python train.py --experts_per_token=8 --d_expert=32 --normalize_top_k=false --balance_bias=false --init="uniform" --beta1=0.95 --decay_shape="sqrt"
Below are experts of layer 2 (counted from 0) of a mixture-of-experts language model. Rows are named router (the router's row for the expert), up (a neuron's input weights, with its number) and show model dimensions 0-191. Each number is 128 + 32 x the weight over its row's rms, rounded and kept within 0 to 255. Numbers have three digits each.
After each expert's rows: "mostly gets" lists some tokens that are sent to it at least half of the time. This comes from a sample of Wikipedia text that the model never trained on.

# expert 30
router:193165152178117112184117183160189142144133151085078099164136083144125097141106109164126127060122160199156173093130139104133076107135169139156124203096108133135127069143109147149081093128087130139045189089141151095130080147128155100116162129170147098127136164143159114084115075124066114100141164086116153062112155122086127107095176092131136077114156117096093110141085151119175133180117154122131107153127145149190109141152098132182142124128058076084116142140109131131096109186139182119070116143130168158136158107145084104103104176163119132141062124067118141110157166131073106135
up0:146127144122102126119193126150158123060150108112150114099191179213086100152134149188139107154123152171145093088107135112145130135139134142114126154191137078118105111101154075144068106091151146082124159174136173139157146146105214077140124110149142087100133135178217131098138129139128098156123145152116152087095079055102217126147177094080125123159130130152139131110139095144155162120142089155155093153056101146158142137089113062109125088142060110152145117097127145168082109130114139155133100118231109118115099146124103058106174075132091134119129133125150133139106140077114149168
up1:103171129123068113162095115131153033112112125105077116148140064134131135145134123189173088118177141119174147159093128155099127116133183142148148128163121180126094149121136113104118133119130099147121114109145168102168115195079082099144158099170183102131105161138089090133117149183128117156144178145174098114125152110137112102071130144142122116137180107155076059118119065144101163148147152104091110127114144183165162143168130131178147119080081119113118118157081137086078119148176210116197126123117112196085131101145105072184181194118151169042095118136124135129193152112129113114
up2:104113088131134076119119114168231109109184104117106105086119113107106094178122128097111131113128119138139074111125107172187125141062135158137145185105149203089159082109110108172114126078064088112097167087081156132131106156106150069060138083188091085131173175173131110129134135147149113113151120143136149056128126193108085104107138143140141139129124121078131149132115144123159117146125168164099128108135164095186149152098144104139124151184099193059105105150133185098081096146147146112132161058125124090162168128134090133151140187107117187193113159106120144124167191092142108117
up3:158177147179147083159079151109161119123135108086095154142070108133120132129111143123141115100172108158135196106161113157173081051152164087146177164140147153144106098103180169145159111174079082173099158128081119137129120118145087116162153186113156124157119135158115130084095129101172085160144115127173131107117154177118081142077137142135111117128139145108131123131119106146167184148126141107104176099189131161183081193141109124156190051167131126117112138089116071123180101160180113102128028108127150114091155114113117103092130114093074188108190112145109131126118097118042114085
up4:094157190119105186173113193139114140177120135056095093192110074154066116120120099148105152118169168167114152130128143126175127126184168161125098170111128071112128095148112144128084159093118141108126127133198061093116127153119071123079156165123177150141095154163122097135175076144095104117143150120152095111097111176110155073121113134148122105119126116108093142119137049101180182071125174171164109147098125075096159159107090071103078201109149120101107167114098058125097108168158149101128168114094165156085136155171149123110112130110110164144087176115123129188113147084135153125
up5:108168142093136121163153129145105196115148127122110097114134161154105079141149109117083142091212133151124175087055150140168125098091105175111110144164113101117158151068116129110137088170078109120161145140131133148152113111120178154163196101123175104119092119132165077136164113162153138090135121123150128077103075159097124193108140163127176135144164127080158106085029148152125151137101129145050136089196172128113094164151072181184157174156133135083135113092126124112079165156166174165129138155139162113095129109169060136107087127184092118101118109118095142142191081124103178111
up6:092139115145119131116122158175088111152147112157139173226108077079114107172134169104161150094096103153128179088186129142086119067108087137102149159185090167135114164101171134126092153143086168146142140156132144071172127203108119192144146128112160084122152134143131086105119128119158145114088103156147132116220173164115175157094101139075146130146116176116117125138153147143152179168164096134128183074179181104108129127129101125130142075092138058169142090139175131131132142118114127060143151120138120086084114108146139088123085137054097198155093063141125152103168174120100137135
up7:177163104157133151147156112169155174149141086167106101151101116077121111119105152172182111090174118105134094100081067123119133140125140144082110150127159088094113149105171149079127104112134113111133051111166072093202166134117141134071075107217137162108138137138156159155106141143093166159141120124130137140147156188130076103159118091120167159088119171078124080170039090110128131157155107142215142216137136132132156142160105116162100160138117091122163070123110115079121117142135175102122193073113187072103147113149115094154112176167140156161136115100125126092106112103096110088
up8:107127176137116048077132149191156134104109106091109106112125150124164107140177102074090107079186170158105150051145131144172120102106126157147127130161100177117143150143145155161148111087042144156122161107132142118119125121118175179145079089086165134049157142148156103134160131139119066177130107110113130092113125136092142127112135183132160105138146106120041120105100069162131147177147147123083104120160126123167164165082105130179130137152071092104170152128142197063173156138149082139119111061150103111140123154152121152148170153151106160196104115202092138127156104118085173083
up9:136122134141031106159179146175124166114075145120162147099127153084154144255121143097158114134174142084099161091084107104152102073106138163147154148166161087171159122091125116129162127131110122089069149086122183151129118116154157133174151122078159126114131154165165078089152111148088175168083089078109153130119159145133150177040096163108119138117122101169117062128101167134142120134098125114112105142183216179133138192127076122124095177122095137105080085114159111100108113133126139111073109141118128165102122084120083160103105152152148152139175133137078137154144092131127107121
up10:133139055141104150102168197138205149135154176154168120110151097121058140130126154107128054101091082134152120107155095106151073159166148174146140181141097153123150087100143144162096114081163099116089158093170212140157142119125151136126152092135112156214161153115106125117077123164130113157115143146083158144125154102122101138122156123127095084159120147143128142114029080046090163073112131146118132143123085160161159129177049130176114186083122189110141149108144102183096127145119116160121092113117141140157137112132078132102158166175163156156068094155134132140134125077132097114
mostly gets: " ", " Binomial", " A", " −", "−", "–"

# expert 66
router:154157194136128122201123149151150143132152186119132066132134133152090135182103083171113141090157147174125152074150158084128108144109123165171200145147084120121103098126165141161160122119079073168061162098124109073093111145149142148164166117116137093116165141142159148066179102100100152108169155114075143066097081172098104134101158140138097097106151102129113104188082136076128135160121185154098119095148125159103084159116100192117145127122127127119114099139083152115119102123135190124126069079140164153111131202140105114160115209155126150202065086079102179133139145147092114133
up0:130108130106169098109145160135124179110117136087123150077065147078084091143169182187158113096128130112142155063161144129172101136157182101125114164180103075148099149114152147128129083134133078155139112121109097097109098111121107136103150133074100147113119166144113129144221131121168177130148158084125171091113110100095113105047119093108065097119131084169119105148101157155112104131139162186197150104123143200104062168143127150091137160187165145157124071095115167191117129133147168104129070110159124107139126132103111104149073155109148131164094100076133167051172144195123141161
up1:087163133102124138082071130123089121100184129157173164080138094211112142165084113128128175153109149160138146138145164062083147091149182137140103180138092150159113115113111162164156131145103119132091145107192115155180124173059073140103074112155119109174148156057088150105100118133163096111124145096080118121075117132093105123106110164135149151148158150128110163092116114128117161172154135131059096166084131147103156116108101160081169118137157148079139151078182139151091063177136224161147103097146157095130116143100146143136103108084093197132136108099079115182182094157132099150
up2:177122138133142230108155137165133125144158168125122115066061140113139158159147128149105120104113105131155154059166083127054169090114110140142140064136092123136178146141093068149071096112106052123106124116147154106142114144171133145108131128080129101124124102134171131098184081068187142120115129086136139089102157138161148063155118127137093120119109124167129104155115155062131178155106146114128113109128099116118117156098137143130102100191152095183096113157124144114138075130155086124152083140108141130110224144188115037178120146183109162153181114120166204130147152120115071121
up3:111082146134146177071094104063198188079112157130140140107145109110080141161169134148087187153125137117155140075186165083102086148115114127150121105093156096136129092143188100174168132116157088113100108120179113087104156143159101125152105052126134097158108173158121127122095113174103126179095108067066155093126115154152117141138145156158120127102191083147083066153082073149107110108157166104140142154137112152119130089147111173161201168128111194139117133097098065089125143127084116127078129105129152162186118148125120098089094154111164126118127102108150133191142130180130110219
up4:143136129110146151173152116109107139128130170107153077140107168139124163067155070112114199092130127156137153116121108093102174127116122161164155115114043159133086173090162168180160151115076064128098144098184145140052152128141157131175141155111192120134147088068189169115111171153116125073202069094122102115098115123059132099146152118116146086093176084131146077141099156095112093098084197157120175121118090126124138146111110125104136202122140124118131133093117173103157090116119128169121088078111141101112124193123069109141108130165150150112069110152150134113090163173088180119
up5:163136103096118144165127201128143172147103151114101154095143137163075119125160105185139165089147150136207191128159160129131133167167093119116092124138103169159128124154140133145117154131141110136106133080148156140095077181119112154107096173165104120115159139125147140126141138136106108092144141167068108147151127106124148100114073126114135102052149151121031102077100069113133088117126182095098098156101122153089092110129136177136124178098132085112067173134132159170139035100119132111124153075111136158137128165141144098127092237117156051165089059184176173134111158139127112098
up6:142156146159189113132140107113153133110104132111090147142158141124082128146130135098171131169153118129146140102088153091095071168137100163195132123133129100136116116150117086153125110139131143137050139119140080152133122140146060198146186087134091131119112124083053090058142103106109127176175128121122179154119152135173126130099160120080064123145138057145099111194147125071141118109095090160175153096140163081159134147111088135118123176102072138134108150139125098111077106146111112089118097059088094134198204164147141154148165186027136163113116147087069098095177153142139121124
up7:138121148129092068129123176078144154177152120126115101138152148106128155173126092156175105126134183152123095044149148123092125090129146077167206170082088096136102127104118122123161111110125080154106161107132164064108140157089151147122126093073152085104117133139094187123150111049166198036150144081095124148110130131110146122114070149087140091111140130140117072099105142104128100135163166174175065090161073192131067093140108133088109151096120144095197116131112165159134112125098140181130132110097122174131109215147110087129155133093113146200123159112122107103141111157121140104
up8:199069184144130111145200072112106141146136102172139102085087158065087127131133091152116141167154106130174169139114135151185117119121157107129123139147122189148103137146168142106119176163130092138088116100087113115083109096162071090139110107167186104146055171163149159119199113054123120119159189099170112154087131092090099119110124160202142137116109080140107096126080097109113126113128146115096142064185104109164142178149123094081089126133115129156098128130111121147136122202146141106151128077108178117194121143141176159131153193173093110142090144100178106119153092151104175154
up9:173110218193133112195104107123148139110148149117123092160088140173113122133113067072100199180178145147132136094187156197148132142161090110157098111134148183110178135122110153154134088135166071145123146070094178123114164155169191135123139082120129136072108151114159130141141155151101181081192153122145127101148114138129112111155075155159082167101129138173163115177092179148105127131099176124112107136167139079093166106102095102102124133176049139115124134106084127108082090175113131090105080053097135116120109145126133124078130163111189131118138126075128122148102125159076167109
up10:107107191169121116126147177119125143070111114146149129178080129123130110174145092123130237159125117120138135090143113056122157165141143121104144131129105188153134083109135159182127125123135086171091131089118119099059168150150138155135132149119136153169132088188092166120144176138097114120173125135159105098119092148162077110051138101129139151117155154134095102178098127147140075072110192089095117109162166140102102114126122168030142142115127095093100192146129165147086164078081148134114065109165150117131054186172075173129117147146141097108063100153090133179130103103110142135
mostly gets: " with", " including", " against", " between", " are", " more"

# expert 114
router:147130120162139145134132168183148157133144203142125123106133109136128081131144060127151111087169147182196127097116140096145106089139117172151166133137130138058137120147186129218120156146081156169079185090149081103089120133123151071140130074159099057101159136176148083078097134102083118177164131095120130087065121173112070135117153141084108128096103084110087082180069142113153161134128162137141130110180138116133113129115111177136139100139117102133117126123110150087134092166142089106083089109166136137072150161095062130133104167119131133167116110120071225108116187109124124173
up0:200126104161098084188132169113168125108153140145144093140078144088073156091169104136144122168155124069174113053154113159157133140128081146161165129119152119173127096169135132162124092087072165140103112108113062142115107147148117165149091154162144105086117098127183117059051143132081142160173096118193158097148065134160110130098155142090113136130142120183134098115109151109127180071115110120140128200175169145130086163151081117137141153125109144160158130142098145190159095107110106096117074067117077133173081149146093105162108131097110169149122141133145101182100157178057090135
up1:098101156212141133108165120170169124179150153123125096145088122135107067123141111182103148120179144149147158109146069103105104104058156110167103200091195112097091144122059119175102168158157088142124197085165115109084080111110125112104138092168112120114109097186052123128153098151161160136135116126151178089075079139121172118143123129136123136137101077146136100098169167112105150159047204083095157173157138112190133101150110148080175117100166121095151109161154149082138147113092157143133161121088131058137143145173074147144134114134113140146129126082124104129153149150091169096
up2:133114138133141159181041190136128159101111170107150138178065149099122079119181072143126115168129092167132113072119140153160148080114161116131128115143086112070109167124155163140183159114131166101147098094163134153155156161114118081127161147154128154129107098097124096079109133136110126169124143141107148070124068160155128145091152154156101178135141136145157212165126114119044161146178090115186187149079112140144164140189119147181201113098119117109157146036134105087098092140101108117152089109165166089115159118087097112142107161073090121142123096134069101093158117146142175111
up3:134142108152215123096129117178104123107188105157098158076169146103111100159141123137113129093156155113099190116101117168091127124192114142144149109098130108071114140151123156185153175194120156133049103066079174152117113121112117095158184148113149122115120132093094104049118138075090126126222084109117086109152165176075147154159112075085140172085141118122162112133119159126152138117099107119147145126114147166130172107097032129118089083132138147144171149105157160130125133144127127140068095081152157140135104148082083211148135090112146179180106129163155103129137119115169076141
up4:132097128124125189120161132187111096191102138100162109152061129141149116206128132132132150104127164093159099099090136149116074146112079167116181113182143118100116120186156104106092127114139110114052149114111107106153061169153135107146107122172108111103157102165150115090049129120133084160166221124118087198103092122116171179139150113139132105143119090162107105119106171148228112201107123131131177130172100150127097149146110133144153127117081168117138113157140100076160060084159100117158134103138138120108116097085065129149145123200129106164113189120133108095149182156122111093
up5:108163158126116128137111100149137113089156131138133117146142129129119121164114077147131147111105117149130122110152119095102141071183099062154128171133046060114115117187112132186130177187085114182121143144177094147045113094174094131080144137139117169163167092128127128098101119084139133166167114117080087132109153174190056072175142139078135151088146149087106131204105128146105157107100148098147120104140105136143113107171060156107201149119080136156107153153185229096174076185101149102147063109118134140078113163171158124160120150131173121130126154133113152103152144132136134138
up6:114140145141116116161187120159121154133116160174084143188100103085149147153125054142135151113158108122164120111162120152125115105182079167136103145110056100201116146175124140149130172106031139115116152147117078136120129141137140167097132151130132088174114108105105109097123164151096199158163116099153076090097182113098126149085146134098162149072109098103086111112068060086089092137155143148116171117158176093164169109152095144162141098160146142117086197109132185118144097141096114078123094125107114123077147167077162185123138201148170155147126116134086125101128073168092141199
up7:119147041125070157169118172148149129160153185094120128068104144113115118120122101176111118089155107128104123123054092135102088183104104112101145117163137090149152085137125133146144097112123126118126165100128150103128193132158133144083136132115085098094097132130136119153163097140114162127095116022100123148120109147180199095133138073134089089168159109081104104166137157124138151109107148098088153111200171148077128159084114164084139170181110106171121128180152119150105110132193065108118099155150149139119156161099156119153051147173052146078167200154091165126184157130155123115
up8:098146100161093125156117101154116146135085128153138145167112142063168116151128097157145173095161168156123079044143157085152082078150131120154207129144136148143072090094108088131148173164104149123104181074165070119137080185138123119171126106138156107100083069124160136156161154122119118132154133131151085135079072132142073153145132135096143084122138082131115128166126145173116170118143147100210108127208063133152149149125089155126125146123160098123135062147055134062125149123074139152124108129107126092164142164148103137074166125106119105083152133120068190047157172127148107111
up9:109133167162178148111126134126171120163084143089145086136097073168168119128149118170085158129159113153140121164122119097143164048138159124105134141137132106118112147111103141200154168140137155187037133113159117100124202092130089094093142066111110091172160160158145060178105089131147143182173109079175133102141133099171123142094186119120161149163157048108131130149127170153106113163107111079082134073136155072165110122128080122073151178125110138151114087159117071097159155135182152129134122132116147110141112148079094105115145165078137094145101179090060200098165131140112146133
up10:157113116125134139065082224191132139088090144107139170138155145094155122106125156145170132112177132171176121126166222117062130143121114130096130121121170099128127075127126074184133141134087132115131162101152065133115107111083121116166120128103123106084162146141123102131121146087148089128106028050114129133119128164069147126124179116121174146093062113106110126119128130142155132098169166143098157161188144114078113124148126131127097141089094104171142039125139159052157152204139124120087138116125193125142140157120138139147146174172127165185146168118122196142096150107165096114
mostly gets: " then", " them", "\",", " found", " him", " located"

# expert 77
router:170134141191134188112108128166188121095115124101095098143141107150110077178138144135099093098150175187204157120145098083172045151104186180133176188149092151119110102082143129135088127114128127127072180104161137142060050134095137095139112107128157117099126145166131114076194088126113133120121187117124190083102139218085097133113154165120086091099172142085085086158118160090115138127089183132103053133125146132140128183094095139140144139156122093136153103080088095105129136172156142103133107116159127124136131172156068143111122160145118140144107105111077171083117147120115129115
up0:118133174164140159056125124101127104128080119115117122121087134163100146133151129141101087170166162159158139125134082157108114144113148117094128170146178127111119123126097149146039119127110212119105141126208178193123091109140119079135135080137138103138129146151136171087160115175080173102099099125184125118083100193146101107157133127145087109040127171105129138159122125190125151060101173092122102129124127101112112153166157093186180198097149052157095126108101124129201108144147074129058111142142132104144141157156096124143100154168115105104106106087122170185104114117060174149
up1:137100124167115070169127157075068105159155084121114122105188080107115157163141094130179138144106144086174167104134148151108032174103187152101138090136124105115128141036130108167136021124149107134086161111086149186145079120067171115146135146074120133068135166148125129184135110146146117146125146139125111093119157196120141143149083095138113124073151131150164090109134139170133156092092141143209078137152179125119176165160124121168152064147159118125150095099126093142148155144071130139152104116094049159133141149115089108089114148080124125137132149151168093118159135163113109096
up2:119149090142102170082064116153154154103156136078145151078149086110126152116148162128084108158138095147111142159120124112205111067113161207065130142122090136105047132141137177107126064097135112119117147154126133093211094164088093128120133085163119115147054146072143131114138084137156130172107135171103186021160150146088099093138125130139101145127184153065142117107152143140116134153097179125137132155116087135145159168086140137182135124158144111105150118114153109153135189151131140076083039130097155097172144092173122167171159138137137134136191128146151137111105161153110156171
up3:134097098152124171058109098122108125131124041145123126122132065151145096208123103140108076141139166119189120111111166075153103097168145163114150118150093126124118079103103163119108096170137083059061162106145129146097113194106097112192111093157147127151123097147167125093160103098062147183143121155138111157164124144192151186141139154137108084063151143056093137104113108188122139134125125105155067136123118178112113152137099175128172155109140108165076148153106124092154117127174170075102100163195170128154151114157128135158146116135105174161144131088170203131156113173099093130
up4:156119156122156157132113097128125150097119188115104119119167122136192130103208193144107199135117144148151141149230150136124143091130155143091097124130124163122072109141130131133120101171140182065112161084151066120160016103113100169104092144109153201129146111134110086093127099114100177159143123119130183108138107121102057143133169105143125097104171159183144096118111114078162137120146163161084120121118165115096184085131120100181153142124125118109150059174053102100082140190108133127091163097156123128210167156126143112112107145172154153122120125136074125144113137121085103119
up5:192149097186141141171122194065139124160135105088097163099187183156193066114170126124133121105126163149130090129142130123171078107094127172091141101145070111153102109128115105136112072188116145114123125107127176134121103141085179098127128107095095141146129168117105084118130116084136079107168202052097100102159141113163103106158138129099132135067167145129162114091119150076187173079148141148119067190129108108191217133115146110138112147151121087113142119086077164158129149136088118151097096085112156127147139116126088145117104139104152156162105161191216129131088168107114130141
up6:202124114096184120113125162145060075109155104118071166132138137169165147156095110119124110123120112104145053112080104084145136147121176112116121140110113150105111127172155141150113127167139099109108129136181139163104113160138125110157094107079161136094172184047099130070140104089135106155063126120155135121090171167116123099156195142093143134110136171117133174101092121092130192094200086098168108204148130084166094210164092138167099125118184113146100180141101133123128157126110153159098087151119115161134199114182067098132144134164143133170100108158195159149082099152140104102
up7:138103139089113096134124072100131119114112083133080048179176135137136150161180115087081106133143077096139129105140123129106145087101126168154109125133071116137117156129123115081072096133057098159151113138099119205186144127138131199143097126087121157134151154111175157101074118218155166132115116073132157137097141151091094141115117139183166082118197152065156095107108150120110166156193179128114212112160139181108111186148103103164142137113090132107130097133138116083162117172122144089104106143123176089075159137150165101135141155090126145154144102154083109119090056164137114078
up8:137136061175091152144140151147166169139152100105168122067103126078044073152139081153072117131115167140119090091091123080094158114134150164156117124195107085132109106133119154109157165051106119186128114136111152109124112188182121125137110074105088126122116116216104141110171085107122148118141170127144116129151098114134118110102077183154137068046123100138153129118083116085131119117123182100152073173157049157120148112125143150114103171179119127130136077121158158098117163119137122121142121142152118138129182199150121114212118144104098134198066133133111130064093104130115156154
up9:200117105118101151069117139092161113099119133087125115148126119090099105123208147137143121154073125163156095146139107092110097101143179226115209133128140152097164085131107113194107189120125146183109159162143149149150129182103102139082125048071133128169096060157155159093131093196136100120102120115149131127195101188120065116113119129134112126120132098081126145150076139119146060099138167065093144129142095140154116123145115121148116147111129105164141061170104132088152107125126104137166102190173116181131176191141119143104157158129058083103149117155086147152119146133111110149
up10:145190164142108147152168116147168109145112132136070146118133187167158129089158061100132086079088180090131126068145127113181148120131163126113160144139191124110202178115141105144097144102139131105076108124160163138152099165093163168076147079138164092108099146075132200129094072115091137099130173114130192120114105078052144106097111216133145107116100104141100144061133182137117166099103155110140111136140121131130136160099176144083070112114146088077140145100138170133116112095211112131065121107165117144147096127174121094116156168120091164112163174100107126106109154122131122062
mostly gets: "%", " University", " life", " Department", " career", " football"

# expert 88
router:195146176145115150145122171162179132099113167068109133100138117130130103149091127163103095075164146166146175091128109141117136093119139144141165183110098147131111118120126172177117096098057124172047175102128151125137067125158173124142137132159106088126153158096169107076125074159053118137108156069116117050102140156087106155145197156112090113061163120112092142143077128071137166185129186114118099163184115149189114144161083162148151111133125105053125147154127124094115121187136138128096138186165145121123155132130091136153119141159111148152080101067130162108134145090078076142
up0:160091150109114144170137117152105116146142128146131163080179122147110124129144203108109161122070147165119143129140117122145173102075167085178172143142104094051110110105094109178128104119067080178078109134130127125113069142126163104156106095144186178132143123089145159119134107129141153122183138118155112139078122147143164190112147153166076144103132168144072161142100073095146079167151041174121109103167095109143027130175118160094191111129174149170095085074141152122120094104163095155154133102157117120087128109103060131138136109179126122140096198170112121150154161090076123112
up1:103139178222176073144149128162095092156132181163144141055132160128150069110031127154158114097165120117158121143118141183147140097108162078121205157134048142143169061113109053143117141137152102082106149156149156135112166089107083131067123114118104113156134147156069099112070154141129152144071116092155169109114140203084142106142190144109101117092180127173064182115133131149131154107134120101123159125162101102149147149106109124103123135144107144136115113102076169110116125152060151086164168153097138122147134176169144131111116121117162155119108115128084128124085133123129079188
up2:205113109063110129191116141144078130107124202083086119100106097142133101074132154098086149099177099152151199106103129153142102103090159108207104154091154146097102158156153164161114086187040138149094197134125043166164142160112133155093156131101112146121116179085141136107114133145107184130110102113118139094168151168057149157126111145091098137140153159111106135153101126119142126132088111112089148152191121181108122151116110112152136095117128087112078145110120080172092100138091082129155075117122188090126136136117109158114116080108131108219149160128110063078127153107137143135
up3:127146190082121093145121142100124115173133095141103193107092138081091163156080114142146077174140121132179103158123126134219135119123174164113146130122101088102072130078084149133135073112123138155119146139113122129167119113113108146134185084149148214126123139161096185173161135126129109133139190142121105120102158127088156146134159148136121103139138090082083174162105091128024124134149120148183086099148111119178101113142151116085129108133120128117114171113206101102096184171141150120138116094153151196086182100173101125088161107169119096072096114110049097104136138151047171139
up4:206138125131110124087143163171142143141096146170161162130125139126068133131091151117134098090167145122126124138123140130146090141156171115093062156080087163111194158121140114181117134054104138182143155139116048109160089103173147162134094122145195122156188105169096140111096112114082136147119143157159134122141143128145100187119168144132099079073088145127104181138082075147067116149126098153086146176112147154088072133164103138120126072123078145148077177140128172092139162125154188160143149065092126083145143121127118143115103183107134149086090115108102220137110111130047086153
up5:130155157158083127192124170128166140171128119139092128186083153170136126122125169127081133085137121156152140161075104147124116136142144106143152142114108107140133110150105107126083150143118161134175131148131096115109140142158059167103105048096181071126181143110129116154177114113089113203123132090135053085054159189136144162143105109167148134104102114077090129168110136146141133111167144116151104170123147154173116148072122121097067104101127140215077115134096176120091107139091152124141177107152151088125124124179141139150044140070130183166120104025092131168162106136149113072
up6:125103190174075105188137107184149144153127137107123115173107138162064114156157151224150153116085083136176168093119155156073120036120149150127129102150149120125071141137116170152141174086131149146127158156146089116130099142140146178106125073119163125072148126157078104140100169121193144188091124103180108085132173121151119131140130104124091098133163109116104128140031087093069151130160146128146177147175103164155100151120113164130081170109091081119093128120053133068057093124122156136129116098092127157140097124148140114097110122108198141092120135125089131109138160141073166113
up7:144155223146147143141100154119112132161149137111097105122124153191123142078138098160169152126119117095154116060078132175123171107133134145130097121089108175126132145076140158149159104139137123075080119114151152096072126178151178131109116086154082094106093154135118120164113186125097088135079128071141163080106135165091098167103115154142109179126175121159131099227178069111139155090158176113176119224124089100158126165144181174106117116166191085122109127090125091089088107130083096136171128131127169076143116142156120136094164135097141121165139166066089126074125132080149143115
up8:103129079096107061083096138112146191111109124135101079118164114168127138078170059148073150120158095099130112087110118043099132076077219147107172141178133120107065157122063102116092128130151095163148162127124111091133121103124169137140118141142196155106096187157185138155138135106165102131138125079141156106118117127093116085156185160104176124128219134137117129170122116175098153148178216095141130117146184155152110163166151102151132192104133081127077145101118121125161088142140128120117171063105131076103128110101121164110159148145109164103115109113159137134126101074110117159
up9:132168086127137175090155126159176160113117138122145109163122120112099129151118114097151156138139126168152160145103129125090141142180161099044146221077154106115141136149107133133125076084080126167080164132151115152144150062126145073157117067170112148135123155101155153098149138141063153045077140089038141105079158100092144181197146137120127108116133132141146170065070160110110052143147149141124086116162088095161115096160134130128119122105180143110141165187138105138111149121160107129114088155172096100123162099121122132117070094142088209177057111134094107145087109095115115119
up10:109123126163143075100130210133121139098218158142125182130151115142128102111100139162051148095174079108185114096153107181109115140097163134084165103166138135104136109089062036150126110134112127138120176177112119051130090124128141171080159117131162114168154105153156128121142120123109110139073108099160192122123161092143111171148157141173129086125141129114109155171093173168128185124151125100097126115137172127132081132109215103139090147168065088148110141125135118118096161084149094159133132092122153181099164125096084120157159094085123083100152134128080182074184137071153103124
mostly gets: " ", "–", "−"

# expert 0
router:163111139094148137150169138147140176078166179130122089072148103106117081147135104169087127115177146147149112076100139104114094079115143145120206154106073121079142140094140157207138075116073174124086191067134130112117124166135130107148119149152152053123111155144151083059146113120095109135175149094133160061045154157091112164118166136109104068133158094087127060158055156103121130125142148121149104097137170140137127138115089135115212130158097115089091112132089145093155149144125180117111119107163148176114099184122096122143138191121111165143094106118087176106133166084104119144
up0:194136071129145147138111144079098133088149140144114130048143107107204149141091059154128200129132142134133109098140169084159092127142161112117135135138143126084110122097110148132152120129061127208125104055149144165102132141136138106170070118170133117090170116071209097069145080126133140106154138141073174141144117139155159118144163174111103154159189196116153106144126123096128116140109086088132110158104197131097093217131116084155190177136090136126130166203132132128175173111108112070139106046145131123135082111122138127105128162104084159145104128103151128123098123168150140131
up1:173172102159141136194175145163157128103125174150086074137143126117090131144114070074142084141149157158109125141122124121150133072102220098101154193073113162052168100164103176133188191104051171125108128069075108135080120177113143117162144131199147064094173192130105154097114066110146072104127082111109139085085127136067088125151160115136143126134125095073106162125132159155136154120123132171100118136157139194117091149114117107161102122135091156113103151146099182117139130139089134149101072094127080140099140126127110140144111149146073134186157110122106141082134100151124126136
up2:163130129127124040117166086102164130092217128140167104099135111146113110156167151113098099194190114106136221136111118157132218104116134148137123133083082113121143183073086136175143139100089138124157115161127122163127161142106124107136110074134129125136094159137104119154118141122125111129131042170067086092101118104125107156118108169103128129093156092083136104086090081115089122172126152066114048128071130140149134053154120156128156146137152157112146125150157158139142180128130188173133173109134150137178111151171149105111081157122158086178112103117152070125154105122081090199
up3:148141149162133099107061172122130143084088147116110073146136133176098145132075053139125147134117136113106110102182150133125174143144076163150128081162068141130146141105145157164138115159130165115147175115137122139097137131250119106110131129104149059108085173129079093154132115133165166145152165178134148167107145151152060106142109113183101081127163144171068144158095143145191119142079128117094118072100146140151116117136114051016107122154111124061174157135101098100161078118085133132144125085126123069121115168138135103154110166123101145166141137141168171092128126133100111058
up4:148179167130107169183147137117146144143158122148194089158170123175076142101157100140087145181118138138164122111137146142132124143163147126079126146140116186083121098111146130174190100115114142063152130109117143143098108079111137176186117146090047115193140100135169117100106078087091141095184123123105139130174132088142054132054175111185154076110182096133173127111093143136166099098130183173104138137096124138161098088130110159098119175142096129128076001145139123127140104105122166146112103051161145116172153154110124118106111159116176106116121096122085186124096121105134142118
up5:089115097126131137073103081112142136114163123163174187145118116159115101171204131150103138195120106116143156079109194103119071174160157127151164176091055062089148109104148118153146123105092122109119143093115136087154164125127135121165098139154139125175144152208127097096155134135163132096119147140109172101090176112104122154141125097188168070133167130159148130138187064109126109161088149135096134098149167134097174087069089098092166137168133205081063139107144170123125126163139091138186138096112136181171119140079144156139136068073126124148100111101085160200119115092137114140
up6:147083163134156119123097136167093143156147165147175114141170114163097123161095158086107104169110156128094128115085101123130117071156086148105176128074137183111096125160144148167158167123082170116143148170156143154137132121105134081096143071180112122202110121113117069117116082117144158100133168077145145093159149161121172105129188151173189113172183098131049123112105122131093116136097155103064125063112091110135177130097104116089143176155122145170155096085121130127116045160122123102104103154114135120156145152154048144166114137131105113183147207102074180206092136109152106159
up7:151107151152122176109121158114139113098158113106160072101139121106072120138165189077114129196145202158201121109113159077163110103107176189090168112099170132116076130070122093126105131143150143115096115097156133118132073148093112076167130107101102123197152160167128133143152097168101132180123158143172139116176168185128118117146115180130077113181134154098189116130152147102102124095105137130173082148123117148165100124118113130163171119136109165121086051114093082132177179098134077120137113123148192177168183149147065101084108140109130131116106149150144149089123127053093075178
up8:068148113125103108101114117125115112069130123149107131130083179123166129141125157106134124113206138142085131117111106124140134034110161153151179135127101149135118146153103110112168086193101129150038110088143127181144142171146168144173149092118115109103173071081101154133103148117068150179147147120187139091093159222119113104102130130119071103152133058147163145147107144140122153157147138135162109124157187189122138152073150123084143116125161143123130157051095105153121203119113116116100089175134139134159144161204135165057147097121136116146127166123056090067148119112086090129
up9:146107131115148184095152144142197144124127173168123101126121114100139115136127124158083093124179182131129140151140186192152142154157069153086171096153088113138097137159157109138084095188121101068120138147117169130087114141098115137134099130155155073133050129167166059122126203139100157159127107123110127086115130141102077108154090081131103101129131124128199090138079184090153169071114119127151129155074112162124109127142136186078156157157137065157103100091191089190114071088104169132155127136206128131143133140138168131152109167133130086167127121108079178111187088158110108179
up10:114103139087109151083168139123077202196152101154131123153139091153130166124174162155126187088212126099130183166131151112149072116111082119111099133110096152099171108171151126167098130074085177109093182097143092093111149148103125070134167184141165128133119122102132099141157111086101119094146116136172117090152090128080125155185242120151151073129095092103170099115060100149125100150134092141069111065117121070147186122130108136136085143100113107117106159186140164120147134134144110138112129117094125127083121169137131122115163170163106089148177096110107107184077174147151147161
mostly gets: " he", " it", " this", " they", " It", " would"